From a checkpoint of a small mixture-of-experts model trained on Wikipedia: 47.3M parameters, 889M tokens.
Below are experts of layer 12 (counted from 0) of a mixture-of-experts language model. Rows are named router (the router's row for the expert), down (a neuron's output weights, with its number) and show model dimensions 0-191. Each number is 128 + 32 x the weight over its row's rms, rounded and kept within 0 to 255. Numbers have three digits each.
After each expert's rows: a language model's description of what the expert responds to. This comes from a sample of Wikipedia text that the model never trained on.

# expert 46
router:069074122123184150158125171096127196136132112118097113136121144140138193114118150120099110093157115136081119172071082145113129107169157095190133130177127117152079101143104186192138108074171149101088154169124141122080125123102111152120178149102186123099069132149209069133215142120163145144138143098062115058122130117088081092110165130112101173139099118142090145211139126152137165128129125107081129097072101119148074101157182095155103114147083171098127127112165105157122189138139138123139113112135167088104104111136154154172098120099141085146181161099126157126092121079091092166
down1:149122126128124080187090112164104095149110115157150133138161100145117121171034130155142061108189153098127102136085085155163113198070155150110122144137058158115138180110114097132088148127159130146129103153079115109165135160098142085163109198140136126128124122107155137092139136086090063074139048154132096163153120111162106160138203136189126151127122143177102142109196110105178141138089111153097132101149119148118142104176145088175120163140131160147124065167103119132102101122139167108196157141161145066117103195118149135124087100125135150159110127141109160064117130154074085211
down2:157139153201128082106143112142133143112075088126155142109124141120125128143086151174109125137188092127117135086153109134090171225120156086113121109121160142102101110109125130127200132140131092179146172152134146092093128183136139131119155167120146099099186139105090145116090120099163083139090098144162068138096116152065137104111154092153083132144162099108100107061077135075070126136169100122117119094162140137166111139132193129167170157167211141103143141125171165062118118157079091109066163193128178199116167122106116121113096133148152124130108065097158131156116125133120159027
down3:056130158113117123117125068141105153120170189145118127153084146156120143166120147138170130132083162096143185086115096130115144178155104103122117147124138109120140172105139098067100129151071104181152156145180101101160180153143158170113108101098142128099115127085156156128091156151147100140124120167137102092148090172134143124107193095094147124088083181132165112156091172090127185110138143098134093140152196168148099121101081146139080140105120169121127075101093098127169111176194171195126074124094195146156137122147098158051188078136146090135122096118113118068164190159203159124
down4:140125104130157175130132104142101118137073140140133078099111159104139132112117084121182167068106104119130151112151214165116131092129114112142158105163107164126115146120083122124116084167168140096074131100115142164090149083055098166065158041129161129115070149120147148066114071080135179166141114163162104154175124092180096168101082119164097136095115079122131175117086171178134091171152134137140134049168095101100154119111099130115170114095075100060166155109183134108156166155141155137169069094111097120167126088132137121149103101135183129116129185170186154091152100117112139133
down5:149145151159142139139083175118108148100133136120188199151122107065134122100125128180140114186176132103142145208130158108084119111082136187122150214096168166121108153112139168181154107213095083108141074101117152164132132161115146125039113085106189157166154168070109154127147153169076160114152129166099214137106161154135172100152132177128161109126114114114111118136167202128124119124165152109120096089165116150086138150074154114159157127108164141134095181096115101127151136198139070132085128109128123148142129171087123106120152165100119135162143112144171119177100101161130176109
down6:096056142118123129063161145119165096119105123137104085144109064135170126135153121087097148155177145161092146104082171143086152068153167100184124176175102109119089163139160157106095132058098137093113130088122132116175116126092100138134136129163122168080087145186141136138177116121154155125158086106155110143157158142054125151131163106147101135109099095124055199141143150127103174147134132190090119099146135109094126092172078144099144087150109144090087126186151112109089116117126155060179174098113132131130129114181204181124134194153141145144153093131109167112084195110061144167
down7:172128136136046126102121157095151176136098054130113099189130130101150095139116147104064164147124025092167154130146147130148142116154182093052161131153135123077146120113118134173142124128130128100072042106105126134125139137139107111138133101082090175160102116143123117112123105156088059097096133119078143116101188162104097180092081135170179106096136111107148159146103056145136101117177174151148083090095100115114111122110143114105128160149121095093135135136169130105118086128095150084135190118058076162054138089110161161126110152144153188162137130120117147186128129164201132156
down8:154150093150172146109133136162144193139153173111147158149082141159163119090126141156116175105143074097135127120102120096152096068109121072159171160185170131174074136116151104135065136183129126166102159128139133141169139135107170115079117157146154080185130087125191120089142111106121149138133163109151085116081117135125087071118102156159078126141174102121167106097122157097102125194165106127061183152153066114091094148155112182158111089154157151129142133139154126114052151152150091125184159134168148073161120121131163163056131118172075145152126096058181118160190094082101112113
down9:148135163179140138129120104094124134122210116148072113118127135148141173122097166130177135128131080213074092140148134103196159085124176104147132213180104132095101104116156135072103142058095129138090108170112136109101099159100150166111161126170117161122116126094098150176131116143074124153159126100148147098096133061129087162142051126149132143175130083153127079108122133089140141181143056158164123123141107140142098122152129091133121125148110168121099181152159106087067167113124068139203135093159144187094134167148173135097081114127102118112127164106051138072153181088117106138
down10:127203120107078084107128091114165095135164089106140144086138085080084096123106166158168117129134110093121099086114157098131058135110095106143111143133137115127168104155192095105127153192105126148147163132176138097125142170199126146070125210116108069112116121102147073080111110142160099070117070078110201128136157154141162147106177104135148074114136154156100091064055145111190130169131157120124126159108139128110179116065148225158138143085148117192158161159070111119082123113133094125101122119095100154113150149157141102138124160140130161163127140143125087106119099116152151065
down11:160145146075111139165161152095132133112216177112142111057117118170177153137098136111133110117099160136133076142147140141110124093144108137125103112094105131131132084101113105168087074117114152177086170069185160150141133179095114101129130114129067114125119148134171070178141129121125121161102088132132105126152117155100059090121126079208216152105128141144137186152157106080120104122133137180117107119109111167141135163216109088171137057111154149090126098095164155128114104101091147089162135103077133147163111073093105109084098108149177095154108126057131100166165100194181090119
It responds to: Main verb after subject. Main auxiliary right after a sentence subject, typically "The film was", "has been", "it is", in film and song articles.

# expert 59
router:105078134077091139182116175165113101109136132127096146167148174084195138089112137169136159080178088114135093070141079168080125111143107103162147213171091155133110079139138155151112117147169152143133084150064108163119072112145173126174110144076133082122125093150179137126081090077087105181124141144134092148123048152120075115120096144094145093088108097160146173147117101081094099122120091143129123151126171146139105106129102087127112091113144111068159093091149078210158151131098169131140128165092147171070089129141153092158121087108162119155154121151140136118105091139079114204
down0:099078148070121084144151086121109172026140170181123155180134081131162134162108122144125156127145106214138140146085115144129093163199103114120054104180134118104136099124104089161083095129141124099126161108132113086137085077076163113112097160070116174102132107124110147130155135169137079095151080089137104114060096079093143100109103102192125101110142118155102076094139131096087079125116179131097136120173135118102148100075131125128121080124140141093147100195137079162152136135185165096116111070151071172141128110134150155117093126119190165174086126089118139115077091095147113105
down1:117104105193159150097104156128160154146135212149131109115143131122180143208071208153141135186081115129111127171146109082088133136130125131156084223085064143141105103128160145106093128130142142159112116092146088092088149121098062163109157143173126092138149145154091123131068107128173109168098103100118164145147180150090171126159117106088153132122130167163205119092141119128146153072096147133125170109151138139100159146109125129098135148137175152168172094105109122140070097104058178159144126097159138112180113103175143137148108125198124175159121118206088069144139155088126128090
down2:144137157181089166163114087103164090163035174161175084109114145107156137171142100168163141143127128167140152168151119128078111109187110129128133193128058119100122123095218116089129166102133149101087109158113098166108173135106042133085101138184129114122061160150134124119099169116130132106141095074111082139088156120177106173150152121157143143159154182125147104105075097163164169096139178141169106099129143150126133137118101087172176146124209087087146148084146147113176144135155098153113117095147119163127135138163121130123108125134106122111143115095178142116152174140051110039
down3:058150070114137145123141143124091064115132044075105120156088128116120106104084110110146107112129144165095119140112092140158131089107092159131155091135106161155130073161117107073132099127188142127093091174105124098187126059089106162110151169145134109159107109167199137141118155075127094105104148097123185110131165153169149154126088088226061109116124160156147121177105112145116151115110144138070137090145047098145164154112131074131115122098111095152109149072181188171126139144144143120094111179148138144172130154153125129098128053086150164144171167153098102123189114102083089148
down4:139163088102087086108119103072087134113122160159135073122152155120174071086106130139057150108179139148149126128188166091094019146089129135124095113126183139110164119178070103143121160137146134118138145187113150151141126108164074137116068139123147142123091088143051116092153113166132166133165110124155116151130157120130097108060140123158161069165145108110114105092111119128050163111128150141108144091161166097140158162144104120100095050099118140067129081107129116165121116151112136136103180191194169175124141127151184096168172075126147084176079073119144132121090109141127110153
down5:176099189178181126093149116113118160208185097111167125166104095157132154144141160050128120155120106100141194169130143161128090118071180185053172147112077134127110131099140095119162166161119123070105144099083101125130127161166117095135115123131118193129107139108084081136150142133135097114196155168111119133139102144147169085112160090081113141126123143100112114095117129087188180135112122189098120161120119155084192091107145183106137171118169141127128103148075143111089145117073140209079147135095120113162129171167145125182127150146131113069134101109140130105126052151164187127
down6:097174117110106119097076089118101113138146101074086173130158097090097123125118127128095111139091128152041121109086127105110189128088103188078160115193149058131104162100169124094148137122131174013137134084163156132133148120111101129130144130078124153163085074112156171097156119125159101151120070153099194132098175127124087088125143155206161132145156108132143144144171146093119139145151126133089135101094075139154165117178122152117129192128144132152128127145068147105061096147122085115101163135126140096127121103057090114113109131163090126173129117144150156205114091077122137208
down7:056126094085182130109122069065159111130128129133145108122112185150159147172118127101118137150082143157120113119131151145118129141152186124131152158174149141142127088107103058191095188130143116157149105126086136113105162089177160170108100089128091178141119177127089116101100136101122128199110173140160085116143119071119142104177122158119109117152146113089060113107178181136192085112094083147097131033108146118142147142106087149117094085130132098176149143138158177157106107121145085157157034071122139157111149129134182190125132142111144135094161143086132175134137104212136190136
down8:091158128058169170042133106103112072128183161087131134085112097138087114118123127128115134171134188063170097145095169118119138140120093178167138105138176129077124085132137169128120101140127082115124123110140188154181142166093131079102125162135118175194068136094117082164107094122118137160100083170184139135121119162131182117117150156143143190192157121128080160144139147147095141113089192139118095137129056152107163103101118163119123097111131112138120147142065130151084136085121118122142110109112077172130146088113118158072085097101076122135107212115112153222099115163142167124
down9:127146118160153151165083164137178088141155089217080102158144085100144111115120169096141133140131134167090154078183138076148097150141098096146095088136123129157093098204111209108141162185154176094113123097160165167116117109140057131136137119130131157099103138166175169090119109141089120132153090164118145139129135120091128132156064131176085155116123163113104148169065161150078136166194133174128124148132077163180119134117143124123095129088191117082213155105116179161158121163156135135203150140097123204114152143117152122152106168110122138155055166101141152141153127085099143109
down10:169071149114092118149127108171107114114165167128152123184152130109157140121134099166135079133121156155126139112147153152111118102134162073124072170061167148139125075076146165186122085180085150079100091134096125028172057169136193143098145092137108106073130142158107185170131163091081103156176165102132152171143161139148121096087119113139082139081127084119129139111175136117147159101187112180140155127084162198160099142118090126113084121134019154126113147103193116111162134096107154080155103160117181146122151142126142127143116093165177104111079129146161155109131114134145117126
It responds to: Determiners in political biographies. Determiners and possessives like the, his, their after verbs or prepositions, common in election and career text, e.g. won his seat.

# expert 37
router:130135150159121172124117101079115086164149160121164149157141094125086165100147134090083107078086184065119110145094144142162171078124135178059104114088087165089142164167122102162159151086140126138101163100132140149072073180133117178090101147120094141191129134059122140136193151139061159096089101154166082138111176184109107166070127138136106161048140122157111129081086166144141108156192099143137163102114086082163190093147142136118090144142145157130117111164094137120149146119074111157077113140138156181094128153105129182101129166166098117153140137135087108107193088114155101156
down0:100146122175135173088122127102132156135086148122118106140130157088106151121090046107158121078139136151146150139119109145131147117156155114151140119178132126159140122062134081126126181077124100143176174088164079102178154167134138132121173143165101134137153096095157102105158119083102124147154179190165135177149228119175137143131090155190152090116176164136124158148130122176130138098112090108118151103172141096144166156171087081129051164182125169169153213163155102158146114151093198098145133126157148186160127119153082100154061128118125075056117109146147131057097123115142148117
down1:115134154110137224124099143131134171096156162133128116101133163141111153127173160158116133118108140114103170136128148211138122069133150067116129155179138117113169103105124100039186064145113106128109143072103205093137181159148095119113075143081117134111074109110129106142136136138150162111154167154104124191134148164087154135093121152137133034133108117119086130113179110090229097158144114141101144149049119086121146129126146185113088132115109108133159119066178090172153140113119079159101111127086148124131112089133154126121144077106173118122158116087116123154075129173177055119
down2:134117172108132124098110137125093084168060156134128102076139151153064124145068130225114110101113081156089066201159140144149092112111128137103152096163088076113132140139136127166124127103093147122115114058104137136124134124150125067141093148145127096163107080146155146136132118121089105102187131106176063125133148130184182110046138161144069118103112119156104123111077108118161095127063128125142084166101133117201158157126188159084096100121151094134154094182083113210118140131143120067107078122109118144142146134147113084125108081122129148157137160123130108099116180185168181186
down3:115045124168122148078154061088097132099110120134134115105102175101164136141130136172124129110108178109140132118142155099136134061157097128121106088107118173078144113175107133121123187059085106139118165141171136131063131122053147208110117118127104072147166157141133080117110184100148101078145138187086160124080155117138116144171101128149165168096121177199117120080161134141112160110175099126139134129112155108090215108068133163117144182125129072109134153117152136168111193118122125086138100092151133090175028157132136086138149182137098089109137134141101197142121114129115141142
down4:168165105096173182157122172111122118090093104087132140163167174141119075053129114136086123114110180110126072195126138077136182171161181147111110189143144155084123131118148135170127148129158151096129075100104085130085122158156138117120134152187116100128141061126170122099215105154109113153103164120163093107121176169154116069136112098094082125154161127141147160105143174119164093077102142101155133082098124112101066113085122143130152218178164112154089122142106115101141114098108121131110206181162103088134137096173105124129097164131126075192142090139153160096109112115169085094
down5:063183103089140148179148179181140098126107121146110129168066156128136120112125089092138059100112126138100058092165152085124080161158163120093207116088125144139139137127160078169094140172126118114155136147203086115110111110180116097128160138078159100079092133083134091090113105096154134160141095119081133111108162057131126151132129119133141110062127143157064070159174089078167094117094175171115164121091141129161069141124121105085100159112136102133106169133148165164120133153098144103059090119082091160069087126144125128103131121132150134157063149079129161134147147104094177182
down6:163095117187119146173118115140116181057142090080115124140144149096143125139093075070186092158155128090131159148133130124178133117091120125102132150133155127189142220142177144158089115138156125162165162135129170126167136134087114176128143129151141130166070086169119130121077227119102132100182181143137082103107111126142175164127132128144124102109177111128162095143135089104140146121122097160140176055108054112176158119079106129152101146142194074158119160157111101142114096096030168123096179108131084162105163156125109149123074154159116167121131091153101108179102080143095134130
down7:084129097129117142134163150082137127151137175126122142171164106113147084085129129173040154172153097106123110095124153159133088151084100165139094116125108135167129161065113129151088099169220134014179133106067160168119167149143192130134132111149139105094188141163137157117124164208171155108143161148138125162176096141115182194131115107165163119126147085089170147155153139147147155164110164155122152177173129092075097157115127157130053104164093137141106149140122151175138134114135088134089110082137163162105120135110122073101152142112106104101089142089074092081133116137105141189
down8:114109159155052130181159126093121125160101136097146155147118127170165119066155172196152091158160155125119133125165160150085153109152150134148131156158116101095090184087139129061180127091150131094079141139138126157109113070131179103126143136141175118163154157094168082162190140115071176115117144094169088157076101112110141121151162130051134157116068138126066139109165150185162167127071104148098121103083151120103103107143187115122100118115119106105125149121130113132165106116165098182224076150139156156139131080165123086110158129121140075145148109086100160085119105200133086189
down9:127120157077131182094101093107160201189128125159081148122081140122160156086108135161081174101160104157146083022109145117083185167128091104165094117131088114153122167120189142119098112123114102155128130109164175029075130131113119158146113096119184190157178154172123115109128107102171100119152160129084126099092108162173149143112117070152152132096141134140192134112158066172128139170181136132131124159127124151156130119101123082099100162136162140126140136143112137166125149092115188162140174152119136175131116052155113119064174072121160172142119105107117135123161086061130144106
down10:110129122129147156175164121105113110136099069103111191114122133117153183135158130143106075091112216097139087091082138136115082109121061178118105183081150185120170132070097124119091117114122117151164132086160130163194116079110120132125124122189115147148151120144116106147130076125125175085048142104100160212155151145130133168093107150082062136101091161117157136100145076110165175124146171106133064109143084126172120067150151120202158153108108033132112132148112151138138131109126115121087130130126157133161113126196112152140058192130127105142164187150125165155142134131122098148
It responds to: Latinate word beginnings. First pieces of longer words beginning with prefixes like ex, dis, eng, appro, as in exchange, exile, engagement, experimented.

# expert 1
router:117179106140115061155130178147157188159142114169114206086144175138122069126081124164158115090147127147179078073135154126079125128184078122062157096061128144094121176194111155128152135146071094171104133188122100125141120091114145087102156152081098141156138063162133106105140144108124133125132166080126117121201069121139079145140067113135115128161137142076079151094092169122174118107077133175122154170130120150073173132132194100120115190151183109120136119111079173150144123132077143063153153090132122132176107101146134171151137131131107110134129144139065134112101149151168129113
down0:113140123165074136173134084164087091128126117164125080152131150138187094127075079147129125065132118192121120110115142154052153141114143090114090149158087081124153133164155099128049161105071123090141106111111136110149156078122164123141127141138068095153066092151124118150102159181147087200150116121114078134118124166062100165148130124183161110161092155141127109139166080211124164119051131152107161098121147156092135149161121131177100087114135153126134179107135093135136180134179119103142156112129132135122122133126086071047110127158092155171130096110136111014117152158115096129
down1:119096149112083120157144120065145124101155150087089165138132150103111116190080076179161153106093157168148173137164095115167120103142086107157069134141139084127176121180132169128146130130112093121186152111077153124071119156127146138098184158156154138125165111116143093082122099156103096082099168086096142104179101122152137187148134159062099081112157144172081130135072117125121130145148164164113128130126068131088162131078084139123142098061159153086131148102151085121149132114212166137124154115109167081086126120157090214157166158088122151126076119111155137133115138218071151082
down2:096157138125068059150147106139113156097209111162141153126152086127091135239130192163101114153121153110170142136142179098065162140097147107137080140180107143092095125150106120123094153120087132123120180084130154097139140129176095087189084149129133126164115123127114131159059149116130113147171174103101139204122117152132060101120142124155133090140125131104097110149106108049111098116135135114081147141152121108156080136174125093128104158126145049172135200137104180137109086108118187086152104120125076151177125187072159186149123155130147115122094139062102129152144099153141151090
down3:146121089163072052170159130135133133153160136136113091095128142104133139154161147152152150097153069098080132121113136112088137149115156114149100094136092122086159143162074101145093081103121089220130090129178100136150083099152157076114135105094120124169094104184149163109073082131130102114141142161110112133120181170163082149176157153200130167168146086151116185075120122174159130136134099164144172120083174179111130135145159223203135148149132159148077140147123197084230149152151110125173102143148123128117134110113130148095131151100080144144090139147132173140155193151126128148
down4:112150114104185107147136160143241063114131122138091104066151110204075142124141166128135111111127087103112154164147124143162149172141161106166147157067127095105110094078081033135167105118141143142120088151167119171077116161121119103161128174109139170170144097153149077149151127118095139167121120141100167158139110115105159150125117113172100098104168144100118113134092145131155154110106112093123121121072158142087090112129129154197137126135135143055138106099177100110087118173141174086105164054081141133081143144114093178113166095134146093079065110167117116217174112101106128153
down5:114107089118093108155145118204131128105140150162142083158160133075163135133136113108172131146142137165225153155127146125088086137160094153096133119104133090121145115158113169118182092152131126089124134143150077179138101105156133118051185131108123155129115070054096141110166114146169125142075088141044117138106145090183103123135145085130122139107121185125092150082101139245159162145103150126091135162129119164131183091092149140155146138155113191087136090066110147118161108184129077137165114083134119148140196132129103156155102179092093134112081062108158151086117135158104150102
down6:149185076087158130139156072137178100128183116115172132134151175103123126139113116167125205117160088150201159168095131124141075082131060156141140167181136132153159121118170129185119068124105136117133082088114124144163168153123126166118147123135094103109107169103106124124167147144106138145158087181100160121081154094144161114148124115144124164197043108077169139125105178165129143101163168154163115185150123127138161090119111110123091141109090112168142175071118117108100129197074130185112130193126152105142128135140091139142120165177142093122133170219128150146119159191199124154
down7:107122140092156143125134188062133157139153146111129177117121210180125133093120141135134136154067117094112139138140119136081133098121144128132168146208130070112135116144138093094162109191121185045131082129122122160072155118092078154098104118175139122090164130120165078149162115127139193123169139153108133108103132096100057172098165121142137111125139106099107083179118111153117125194158146148062134129173151139111145114157148099113089104185209207151134117110116204135122162140138150156069160102099094106087115151099109145157134083154089113125185151180125131151155120150133219135
down8:160151094143081133097086069143145186111147133110185147166101137134098096122063127121147177150121152088123115138154062136135111108149147149163089153132159166059115072139079149142120075154143140157118205156164124132169161141082129137166131102128119104125173120070175091159120121127068105158136145205187176065117117127116118134104174143176176152148120123148209166110138145140059144078125146070080158108156137110062099109131146096081082065177136084155075118096130165125128128176166077076161149145169146106139112132134115144158127132145139119113144140114159097145079146113194125150
down9:102148170140125143108153105115136101139092114147061117131092187129175142095112199110117132164127144139177202166160097136164103092124168189125142108106091099167097092145193100154166148092130164148133130146090129125076169142138119081070162154120105168087094120132193153151093150110134125151179106104054153147130152146114132167167160104162086105199145133093072168130109136163094128160104160137115152143143108117053133165097076079144115056036163127100114103081131118124140156103151134107145165141110120125122095170074175093125135177095137128107142094132140126082166090068092066136
down10:087072095079174092129107175151194148127181075100123175168078191128134061152132124097094161162147115138167139196130164110089201147075071186077194134152134143087106189131110146120114116069146149171120168174101133131079156140155065123089130114090217121120148125129123114088131202133158154110123076110160111154149169099069131132121143120137068076140131116112081075170144143095098092138128151133165162074089159124115121142164200100125126097095150128131099106115143128114149105096137113171121210125105114111072142145115130136135122120144109159113109113111146129101132102098130131136
It responds to: Time-period modifiers. Words inside date and era phrases, such as early, late, mid and century, plus the, compass directions and War after in/during.

# expert 22
router:090082128088187130151150134118124167101155199096142141109120150173100154115083153128139141099126101137105182130118098162121128134143150074146132170155150103220129111149138181144161128093153127085060170169154141095091072112111136160156169092101082192103109102059160142165120146088145141166120152152078140063174117082130120129158092126154113196173067110151089113173130125159138159189117130082083059088137123119156147087137140109151113124133091162137157132087119127100086158077121178122147096112122192072070075157130121120110175058128107117112106150088108122103146149113182125157
down0:128188152068132107160132169189097074118108096169106154077151133168130149160082143149124104135121116184121106170114143114153145120102116117082159144083120107141129146105108087114128152174165086147156122104104101193155179119123098104056137177155173086132180106171139147094117171078103098156172100085123140101129142135127104138153169121120146139119129135167150174120176134113098147143117210156126154146129119090169141104164078180182115159114117132157138122124111199135158099143140212160145115165153106160117136154152141134158075228058104139097063125150135125090112137128031186147
down1:094123106100139138193105174151123141136136088081173121078127149133159099117161097143139165095113119096123140092153082146136136098082154128071187106129143129068119072140142125106118161085132133084106192097129155126078162130126137142151096106150115113141119103174150188102204085114196163127195094111114134113081153128050144104109082127133132181088163102181127116116119116087160053093142130082161178069067112155143172117150116143141138135109089129147152093143168178086160172106104130161095102079093100094145142184138059124126133094120148114142131138124139203162229119109127114137
down2:157108115141168136101181116175140117184058124117143105128162139176101124150076095184099162210086104155156094138098158127088169094121162082144173127147163204070137103140110130182117101117201198157105116146097124157152144164183138052091173140092129138157144140088166135126072165148109101099136122117139114131135125112155092084142142145136135155141139104162109167171134167145149103078081126191137133113117119178068108111070096157159208108142139143148117137070139159099105096167108146110138192133119080090106118112151160170115076135112106153163145151173152178129138091087165100141
down3:151198100122111124067139105138175152136118150145163139115165139119118177150177162088124115175117118125162183127172157096182077095116132118105130166102121086076100122146086122143144134152109185163085140093164130174168159097102111102143099110132120166076148119100107167156092125188075107107160101110103108147146158070164128145069086106129154149092173136155137122064052139134085123088153110135121159163142141090066185043146137121136091158167139123120138098082140136087158084163137125129072150180159091164120088073097137105174160157178110108087116091124150094107151102179172203136
down4:157119130144104137139086113118116036094155123108152159083110086087129144164098134117130183088123133085123127137141108117151124169170118107107104063147147171132099068124140170163110137054155105096198110129142157130109181184097057167132080127155181198130107106091108142143116114127109061146104102136174172152093121137109104115134163166157131124156139137113169146142083119143085129153054145128094072148130178141124184114101129197124179146128148133138108106139124137174084154089096070179088099197067049143158147134153179156175130097164123102138161125121110120125152153115093170180
down5:108122121141154075083150117160161095154103123185151150180213122115108098145158125174096123149123147176122138066124141084064152225126108139169150125145080109159122157102144130137148133121162107119090105096158175126185149172153172118087083156114101133134132113158096068080139157095055087053119139138169160078100120150138188129097101126136137123139125112080076127091093071096082115162140118183153147127132166125098176181102139122122127129178132088138143183095116132112057126184139176077117105132150093125058155135161133102165112083156108152131097162129115153152119146143158178181
down6:183123099212130124145095081123069091092098099140068132133125139155158099103150106154102180170139179109180074165155149112137147113142122095111178120121162166165128092156116141167153165163128091152122100164146138119169117079157168144155147106171092183160113113195195128143146106088134144139120084118117084154116131087132134118081061187147107124110098169145140090109187113118089115136165167134105148139106098086119150142140107126074172137180085160098098140052128163116077220122144111123105136121119167136148107071137189156125107168107097096115085178104127111082096087138170117064
down7:100153153091140103071152095169097121076095083139114178143146087153168089137169159115122131160156136140171085126140207064188108137136130145044077141127140099105087112142209060153117137105096117155117137109130139172169129169125120109102092148125120147184140136146090109118135160191147103073170162170158121139109099128153060114087141158124097146080073166140189108142180162132120091129157137128191161126123136130122162120160136196111137213110111137183146145124103119152138136085121111134093111117125144137069193122132170151110176106059160169138151115116154094194127098145155113097
down8:147134134131128055142134195155145127121073155159144171079085165096114093134117177109082095110069186109127112120099125043152113154128117091096175131152164144133108107160108114070102155136146096139126123203115182127121189194160115084125091132127159131094114096145152109155161140132138208143144101110162121150117116185122109070167157151140137175085160144137077150105108126122038055177154125122118114147102112126169113114171071101126108150110175146139173103183107159127107155155133128150135134164112055153109113139130156136095115094123171138121131108119135028081107178173175146137
down9:156167147163091142135155161144098087151083057168104168162106098085132088127132078184155148139085196064114110153162152107089119141112150111151116159105124182126127137154092168152141140057181081095123143102152156104171161182126150078136118194109112175115126156135166130083099085168117129103067147099144158148152180108123087136124171130173133119084123083130146111108109097070100119159127150165163144109130157135090173127176124152130153182144150146155146109136173076097135164177149184182147128176114129179138186083108170137135116168154179098147123121203121158173190118118132069127
down10:154101137148106082137128142109107161124134100114066119173186161105109148133139176143149185147103094120136124154103145117179114169123145135188125145133098163125124143101166144108169098098157056228208114089105144126154127184095061138131128100147099142097100119133117049146121094101160140153158159073197162132108161110153106148165149157161085121138117100110113066123102119242108134137174144140135128126145214144110127114090152112124190093085150131132148129150048154135146124148178201108078147108070075139099146117083139120097142131114112101164115157129119137154126176158104153154
It responds to: Negation and auxiliaries. Auxiliaries, negation and contraction endings in predicates and quoted titles, such as not, haven't, won't, been, would, to be.

# expert 38
router:156175131154164150095142176134147128095111148144131093160108086097139125127169136157083164107096129065190113150100158107086180115105109145090097132118126128093136124148103151148122107119142184073097140153081166065103090094137108126202147136104108125159166119082111123145153105121130122166076134148114080091128060154063111123134185160137153113071135090110195125132066167137136093061169113157091105111134131067156153149134131171146134128111161200126082137169084163114120086134054151170100141148147078145096112126120126130115154171105092189207165163185092056141175146103135113133
down0:168121107172136152113146116148085077137150113107133102115141102151153174112107138124130166157148107152132108133117150114124107134101086189187082159080169049142179175129069118116130112122151136120200094157095133186119177171142128133084111134115105106153115097123133104163166105120110045179095168076136135102171153178129140192102203085080059138174121159110138150144129168168093168095143089107067100105113133181112155141105156133134141110156095104102185062121130143141113086104101058155129102180131102156102171150095115134177118097106134163089176108142127095130044166102163121134
down1:138102149177108123177083104129055206136123152090078088103125154104112135143073107124150116088190069153121096082130054149132095117193122096152136121163115106139135115144116100079077193193113138102111098133094146144116095070153149172129135166098112100119131152116113160127104159163127156079125132083100142149122066124141085093120091090062153169188113068126126150188125127094124132156094136130131181116101124162155148049166113122159141102136100195157120122115140114123127160149130137071158139076112169138139052081126108083154108094112131148105162137123189144130134129202138125200
down2:084091147131126145088111131185093155136143124164127084195102118098137122111155124131171093149138066165140169107127127173168167134119105107068121153079105102136129133146165124123161157134199108180128112098120024136147115143170128149109128129129131156075146095175139086092154175136166140121155095161125106138097035185132093107081135131198113115136102090145067139085117063055103161106113103153123119129161203098123151099122118096125149159125172068095097112173131182083140122081093136120116104088166126162137103120131148141077099142089161108139102101108131164131194162143097202096
down3:141168175134145153121200097173075107161156166116132134102111120159098171130120130073113148093141113139123120162095142133077143126106104108092140201100125074146121125153178141144114168127117131186142144189135182103121119197162136165136092134173135116143125117164106115124171176171141136064104131118059118169170128179140112130142150106079100078143138141101180122106166117134155145132121159114106138122141183153158104089113072128113155100141098142167176037133064190084189147074052094122174158145154148118117127154102103144111096164091177140196174135157167132183111091096144109077
down4:131161133081184128126111128090112069153113130138134175046118125120155156111116120102157139106114147074125194155085137113126158074106091112150079090096100112147142117148151149142113096134143140113116114194119099136103082075167106137146108165126170122109122066224086070145105082166142174129149158157117150134122098102124156133122134120187066130117099104136144099150152185137106144092124178114067159119160091119062174145105081108116134159182154093172114143146152080088203145099143110166159097177151119068148123047174125156142091145073087108127178139095079166156165150103118112150
down5:149106170135133166110077063164141129124142185125116079102135073127161120126161104099125182144118145063077124119116089158163112115106134128106132160101113108124137150089119117147102134140069142107067131085181134083098091090162136074146123151171082073100146104142112141161148140201031076111156108152077131074129143134157157171177191167166117086134147135118121113123122157115104121096081152161107083196168105102167139144109085146114121158112103166167203150140077079127143137170143131080106114132122151139152106167154147111055177160151174153137135117166112116096124087168126119038
down6:192112142058133137120180129056076133096138175091128154157130095073095142147121139088115101126129179158135159161120121100145094086120094197085146187131148159124130079103112104163166188104150100067123142080132144111132093128104179103140067127096163142210116130088097073161123104162085133157207167133182156128122094190095088096152134146119139151129119058161047170129141126126133163149154105113120157090102113102179187104082129070151111143145149119176135147100134112171173122132089132125143168113103125112071113140132048116141102094142146101141145129190132146127118109168135137097
down7:109149086081166173118094106189131078139117141141088176122126078122160128105173055126191139153173133122126174133165162111103089152134162151105148145069124133091083148139156137104102063094151044225159101151132175083139125175110113105118062154099095141112118136134085118114130158188170133207164141142148103161156137102165086069090089182081143117157114135116063167139094111119143137130137165121107120094117121147125163165143150118116144140132098141080103104146161121095142155175133084162112159086119084090168088099134121130068160084154074141093102147153110079111130175141121109183
down8:096179115109094134149117110105126130140134134134153107125151141080080171150097130062096092181146144122238136089099096136073051153116176117093108218105114065184122118114166104143112157130111074099103132102145159119102102106083120145085122144103079103129094149108118070116122119099105169141152141125122094104109134127119094139179107114127111091138133121093094118111137141186099122131148081118101179160114138055190118142137136103157167061081056078118103166098120141144113105116129053132138118146176133076095083121159191192117161153169144100079128130171130119175175120161163108125
down9:104163117102110158153125103172126120132128120103188110119150100114170109116155096171056161141082114108082139126181137106087110123120171143083169085148093085104124143155108124101184149158141162111116158134104171101115134101194141102169103100063142133101139072121129104124122117158113162189160112119184088195149140139116093122111101165132149056127144140138103170166102074097133112096126139114119109111096108108103155114138122132118140186087157164166221175082136165148182150130172081061078170163110144097178123090097154106063139090067102131134050195087125110135118160147095174121
down10:140057091096111084115151141101146162109130118187079112097139129172111139078112110200121146048101152132101146107150158118122140160130166163139134129161177087114148089120136157141064086096156115117182078105142156128093123142116116103137116112089058131157132132178072099128138074168126169158157179177134131183088152170088136101138147053151124121172091111141141090129103165118140127114120088110188148147092128194153119144146131177153122162115085096128091154158122143131111094123171141148134140150090102164114103180107092181117096173113081079173071087163115093045098201144085125097
It responds to: Mid-word stems. Word stems and middle pieces of abstract Latinate words before suffixes like -ation, -ence, -ing, e.g. ind-epend-ence, stud, organ, oper.